Experts of a small language model.
Size: 12 layers, width 192, vocabulary 9340, 14.1M parameters.
Training: a variant of Adam for the experts, 6087 steps.
Below are experts of layer 8 (counted from 0) of a mixture-of-experts language model. Rows are named router (the router's row for the expert), gate (a neuron's input weights, with its number), up (a neuron's input weights, with its number) and show model dimensions 0-191. Each number is 128 + 24 x the weight over its row's rms, rounded and kept within 0 to 255. Numbers have three digits each.
Before each expert's rows: "mostly gets" lists some tokens that are sent to it at least half of the time. This comes from a sample of Wikipedia text that the model never trained on.

# expert 1
mostly gets: " (", " K", " \"", " f", " F", " V"
router:142107077078137106102148128116151117155129111127076106138105143154131130150127083158116131130130122167109115164124097137097116123138101107163125134128140114158150120123115147142161111114139131135085131147112082119140192097128120121153093159120180118151144106139086119126149126132109083095134128158149142129073158099128101124130140149079104131098107100089147169149122096114154166084131128190113096132158132162124119111144148160142159154127089143117130140115131118145133150120104110178108133132100147145110102139126135113176162123141128096096056130105149100099147107134113130117
gate8:098104165080126165118126121170134167170166091080135103102149097132149171103150139174130144097125100135094149137089120096191118121080114122136149126110148151110106140107141121134168133130135137130109127091101087147122128114121112138123154088129147109125098137126100113159102102103073103146084131115157176144146109145176120142134138113146090140134096107154127156177113112110132161147100128144142158141143104141122147101128145091130090148135115109123123095169117141144108131082097112123142142123148159127138105120074157138145120137111114114135164152119092118106083122137140101159
up8:111136134116135096141117097142139158137108144127123112133145184155100154136164122124172147115142133107119116153113129130168120086125151154149122158080109116135153137144110167136102105112158178080126159113140093124099112103085137151156138140125133103160120150124102109100140140119149164117092139147107112128086175151131118142109148158107125151145131139113121138158125135095115147140118136119108116135147114153117135112174159138157105130093119121129158119065143135168150169148114153128076125088073103136113153077139118090097114114140154083074125111129143078128101141072123131174
gate9:119110168146105134153119111127096105106175121157134113129166122123078114144136170179123126120089123132128114113127101099121114131119101139130131177122115096084163141076112093096116127079131146139099118103160100137139126121141137110126143125131152168162117119091085090112118142131157109160089144127119132135124156130127157144147123148173107151125124137126143172152172117137123128105118125166107073163158132130123139165079190100117160144185137106164096146109151102142090095115154110105118120168153130111137143134126151116180128156138136095105126131130109117153100099117133094089
up9:136142151132148152129120153136134155100145100090141167202158112113112111130168121146107173114147148123133126107133116158118190154121120091130145103105172103112125099161123147105096116178114105101166140160102113107104128181116147127135114099123165160107135122137115133153144123137122159070158132147108126166111093079136163152111113143115089119126138095154091139127128109123069107149152112135118129095160171128104161118134126120112113134138175097112160121139118158158145098089114135111087131151132114104103125157096163113157090099120108122113163121122158099133093133128140132120
gate10:124151102122112134120127177185081157140162074158137130112132127116131116110195127119112136085120196143107105129103161104106103134141142120139149085124130156132128117123172110111117153111168125124130133088152120115105143098145147093089154127138123130092199122097147106164127108141122097112109183147092107122145115148100119128136127110105123110135127148124090147116147108104127121105119099118148095124190113115099116093096157123156126128125067129119117129134159106120146126135117124098123126129166069126142109153123119132167141101099151152143114123113075092111135137163113130154
up10:133131112138100162138125135133164135087086137195108130159120134141142127122106143135144170124147111134128142131150139162157094099122119111115110131159161130127106151102104155057112142138104140159134113149155177112163128132138169130108135132164126119143090112134145126132150110108152126135129154141122141100146162166142080143120128109166107098153120114102134137139130118159148165112158140117071087167057135126141125106139131121117143088131145155131124059105132127108150142104137083124134123119079171120148177149107106103101121112144138165109134076128176091128147151099132155126
gate11:165108097111131163158124140111081145152140121128162102119137116122112126137124117155137146125138103114161129092143149150133178125131106142165123191132118119109131096144145167102123101108157123139102113099099060129153146115129130131175136137125113103108101173081134092135163115156108108102084170151136133157154141134124149122151094179115151084116102101103111105110086131104117130121114157150173129098152118167141101122122121164171128097115144135148147105109124117105122118127119111186132184158182097097128117102130128144132147116127120137127161131159133128095093149166114114164
up11:173104105157136166150180147095105142162169154127120123117090127116161115164142124104104112137124143146123163143151131133174155150102110156091113131148098168105128163159122132109125135130152103141153108140135133132123156123130113103107160146162096182135107090136155117125123111125156144098107147093128161092091127149118097142125082079162108085104125141109116122131135125150115154116135116151168104123149090148152096128167157115148113139133123131147081114131183145085129148106115120125159141078179146139087117095144149126081097114129185118178127110122115127135134146112145120120
gate12:131107106063114112114112088139081116138143140114123131166130091140137139186128098166112174119119120134139159126110132171141131122131096104100135098151140118116130096119111105136118106136133141107127152146083151084114145125137109140128151133112098161103119091132121151150098154112156133118142132139110099152107086155083144119118138106150075166149139138065125131151111120143117142138099079144089147112120106105161129094128088179144122126071143190153114116105096098107100117142147125162137140142150103171142116111102140100110116117128099135122125148100122073113133097127103171154
up12:153102106121135106152110127126163129132118106147097156145121107152144085134130109125145151151103146158121136093123095141092151149168125059160117158101132152130149122138108131110126120124139129117110103127160142124156149137159151090129167139136150104139153137122102151095134100127204143104111145081111117158129172076088123112107105075133119133128125121117144168123145132120168171092123140147097152112115114140152103106119134115173084113135144110089088141140126156108139155156052106138101146155092160104124116145104084100128137117102119156106115123125095122143143100145144156171

# expert 0
mostly gets: " l", "ath", "ig", " al", " have", " well"
router:094144156130102117164172107144130134093136157115135137154148085127148144099111164114150116112142157098149168085086135116112138125132134120099080145151152109129110151130123096164134115160142130123188130109114116154129065161121156145123149130147059125131164151069145144117112121118155094146110127092125098130148114154170151097114114132160111142114148140131095118130126125121126102144143127077125132114083155089146118182157116095101089129124123094131124088153124141133139089145166161116151139134149092158160155131113107133081105105123167127154164125133128126102133092122124117095
gate8:117115090085131115134142112127096136145118115123150141158092149156187135091142101110121112104166089139133171136121109165121132150140137089173124154099148122114153129124097139152092105080118141127122131110118118096137161157165114155112090117131118140142133126128160093150113130178168123115123110124074116088163136142123105150176108130125138153123179085132096081136127099139136125090152115125113140181118133108126144119093146135103134141125177104105148104133104075099128101108098131127148111104147146134142174102113169119148115151117136147115151139170137078134180097135148096114
up8:112122096115123122083143165144138081136121132132081121123125101148151158124105141120159148117145137114148098127109121124140147125156105135091115139135141095192113103108141095124145105145097097143112113125153144142091092108126094167156132130100106144140139105063121143135126141118096114172101097103123124130103132105127141115126083104111104159137086093135114142173149173202106126148134128147180066159153099115105122131137107118120161091139106134147148139160160091176115104151135140170132139108132147139120146136159127098147138135141073103128094145131126145077109141142120135098
gate9:171164137127107142125141097068140114074135100134148119144164120134106110116112166133136116104098161157108122132146108148105107124120132099113140111124162154129139102124133091116154129120115138123153158162150106088115123127134099131134157121137146199096102113101148155124088140130118132155125131052127155107114131110162107105092118147130097116180171109123119166137158149110148147144066090093094192130110117122144118147095109145075111111118093124119111128122111125089121135150148086162136145158136137156140095093117152150129157115133153100123112117139120160139127085093148143116
up9:161101136133141101084169144143176165139123112095124156137148159133141100112137166141164154157135120131148117099084088148102164158104104144129140150144102133101122103081175159117111116160144091106098150141143102108150103169080116083143130098112083133131148161158154084115157142107135158107144138093122119161159124143122091124141152105135142146120121171131160138115157122099105128146158138137135122147134118109117101126125101106175149131147167162165157151122131110123137133130107104102166126126158147119089139145134160178114150159155100121140092123157130118148122147089182141140
gate10:084091125101103142129107128160120145114135119134149082108139132176122091157134148134156156141127081099131161099099101137131096130115141081113100132142141137110112159135127125166167108122123092173112105117091102101122136106115120148146102163090092137117138121121136134074134102116139115151142118102089100110135182159139110094102158115162158174104131109100123147085154113122121125108133128084160108154110144151098140103183126141145125138118113131147113150126093088143122155136151073144107099104128106101154171105134124129095122157149122127171138122129153166125163144151101117073
up10:096074143164162103129143125097127125144152153113076138127115096141084147130109102121113134144160130133119108115126113107122086117141129157177068119158160120105118162114159100119178089114126108166120097147128107146123156093138118122158143137115137110136143130116154117128106129085121105170094119143128132156118118100139131120135154125132140119101157141138110144104079138106071114109132156097127166161146079111147062132070140138088148094163114108113136179157131100128141159151119108128088116147099134106135134133067137126122122135119090118124171125136109141159113127092102121103
gate11:145166107112136089123163085131129131087170148136151111112097100162133133123105103153095147129140137130139162133135093090132147213123117108133094106160126113126128144123132138098123105084168108101099108139152128086143145148144140120112111172088122148089115134102173110125130120151138146129132141128150142141157137120153160146112104176104122130119125117111139136138117099109153078099136086120167155186137114180135102148092132111085114143127146127165120135104146133133134156139112166127079095171133107153129104164072160138160139093151126147127135090089154125138139143127143123146
up11:122159139172112149126114112150146091120126108149152127178103143115107107113138138126116140145131098138163135124130154140073138137151061130107150126140093149121102114132104107125103145126086134122129129123076121131128090164144139126158149150131092132112145114150108183088131120108128106115139086129107094122105109095114206142131152158136113150141143076096114103146122130173115136115076138090134104172155090162133097099178113117144135111133196122121131137144116131118105140157160143123133156099171135136086118139151149147110105122119114187120075120166129126125123134120103118125
gate12:116155156160174156149150093121118090110147130162131177105121130137092159134129127194092102152122121136114116116137123162166165140130130108134168154148083135140106143136113098131166160111150135151164142117099073113121123106108137094161106160081122133117111128108145151126126126119141102114152129145122128172151117125169110165165120090148117137119134176157129159120113137126133154129174103139114085142142130152126127105138072168145100163146116107136107162130108110147172115155133110140114114132137128122171107146085120159188133124141123136166153074112094126114159108140115095139
up12:120118127109136142110112084136137139189150143125127136132085111121128128116143106142169144139151145106093141113150155070107140138150098151121152115119167122122100082115155120152119141118143091137096113112105109109170135109178091086103152104165107110092138100145122144106130062135154121160129119138109130124100134130158112157081107125132113120153154143095127127156120121149126145129150094159099168115149150093103141145110118144133088128133074081137115157107081137133162092102161125113140127072109134161137124140114120139154109183133127122126145172165149119118123121137076162086

# expert 2
mostly gets: " the", "The", " =", " this", "In", " This"
router:139122132156132128117127171064099097138119124136147122115119154107126125079144115100130105174106122157128112116154148128168147134132121152123169152119091147116130132137160119092074186115098127134129119119130146152099119129147063137085141096143156123105082103165162109134137114159157195145161144135117157124151119140107131160126118113108139094165129104155129139110134185152130098182146138100125112107128112136130119104094092130138116102122173147130129139122127121106125143137118154119119106130134123078152098128144152108167143151117098165141183140138076157146134176126146108162
gate8:135145153142159129143117124104083141079131119146131132093122130097158184145077156117109137151121153112138155101188120130166109167111128134135118095149124107126147136107132109135102118119149093161082139105151159129173151128142121113104102153127132102125089137111112105094130125110144153191091120114104117121121114083156168092128166080152152149147139153114131098167160157119100106122140159125092159138145135131099084142110146110135130076101146125128111173142146100123093135104147075139114109108109117143128122126071109100144119180098126127167131139145133158108118119136107109117
up8:105106099148150146115157127121160098116125106114132126122109149092113144085116091109174103105137133113119133131110088132128117095120142172172102115145154115124123160121109091129103102109141145173143127098121153136100105088177105151116113068118134110149102149118128120128122130155114136119110087170154115125164119137114128143135142107162124094102139148101198138159092133108138128126092138123103120121188135141141144137095109088112126163140141119123120135159106130189175103165152173141131109130173157125118142106121107113147160120169094145154139124125151099167142065119143086126
gate9:130171145103136112168137154061158089130142119139139111094164152095142159099120163127133085083126133181103116153139111109159181111133086126103198122081095114154141128096132092111143135163125146137091132148120142138086097095078141135151131101130139179115119148136112106153138120147130173127096115105135133168149133125097165125140103154126081117135090137104124127134140146091162131163134144123139077096100131108116129119172116144107162116106116134151163104111108089132128135135117128140095145081117110116116110134125131122139122110097145103119129108116150141161131107118104142161
up9:086104142127120103141118118106120138157086114130131135113131132090085139144120097133140159105100152107160117143112138145132161118126149090122127139125151118134162133166122106106114101100099120195147170134149169095104126107137124107121076145126160166113150098141100132065184157138116125137148120148135167154142135164126165131096138117127145126137092105140107156167122163093123131100180122118152102159122157100147149147139126091152154142132152142142119134117108123078124154132171085133137115108147130151132153073105109158126113109067155081138116108129141113069150132124119107151
gate10:124126129115145125102138101093147133129144138152143123103115134091109132091133163132078113168156161096099141109163142090193146187129091154183162149134172144108139105149125111174100159132123133148092152103088116159119152120102090099133135089135136123110108169156160092116111179106113140122132091129096140131122135111112099121121167077123117095095111138140168109089095098121149094119094120132099125091155134119128111138105099130120119120135114136088160145103145124154127111105137135124107137130166117095128122129148125167159142127117133124123160126159095085128144120171134128173
up10:158117114079136161144090158138167137106149113155151146128135151119155130110115147159126117101113091134093170163147068140123127101104095095108106107110157142110101102132180165169146169094131097091088156117126103114083133099108151142162130138150135082116128126141104142094126137120150101108113105161098123158109139099086125096167146145145126104111145108155107113157124151102113161113133123109115138113107158105110155074149115119139112093117113091094146131147106154105088106136103135144118121126084126127118174123172100104102088142145154094125112157129106121122160138120105106141
gate11:127114130135120144131139111118092136106147133119151099120149139100085116185102153169150145145102116139167106130134122099138153122161137194161081194131154116187142108152142109159104122146062111124141135118119122114125148127159144125183128107119145147146159142087129159133087161173173149095099090130079104133124150180088107157110124124112130152114140110153118129095124103154102109113137111123159119135143128148150108104117124149144112118139142100123116093106123142114161111138121159108110129131115101154154126158119080134134111154130174119139149097092118125136096158139125163169
up11:177094086150151077131122143102152146121107140103143087113143160127119128087129168118120097103125112129103082136171136134126099131123135129182102154106119138116121129145127113097102153094141129060153123117133114148129164098116162144179116132160120139197162106149125148179175137096094110090123060094077121132078145133142130131103117095091141133124105123130127147110147147122143152117157122138147114106108106104118105095148124160123134109129118138141099112135122149093125124111145145136084164135107106130126110105135081111176123152140115113127137127141086141141125090127136146152
gate12:152099173093119073115083096118087100172140115151121107092159111141124152130126126140061135085093136111091137116135128106123142159130173103131122175134161121148129085122139103127160141110114130147151120090111076142093122129181138114145126158124151110126098157166110142155144132143146157114135116183138103125114115144082135087099107163141127121136157137104103137125131099124133114105137112122106178103110140077146122108128144126133123156139128154102129142146171125091149120107145127138176133095120089134108150128105165115167127136157106130093152088127066101125132109138125142121
up12:142102125129152186115161127150106148127137144116151153125149098103163125123122112164160080127160138171092124187100152157112118164088105132126106131137100151105141164151115094128136136109163114123123168143137112115124120105146148116131154098140098107108130128152182109120102100175154118125098139134164081173118160112122114138105121081165167159149074141125103095100119114146117123141156118113122142149102088086134102113127143133158090139139172129121153124142122131126180158120114133135067114130135127151118130154138159086121170121100078124154107169125131140148128109132155113136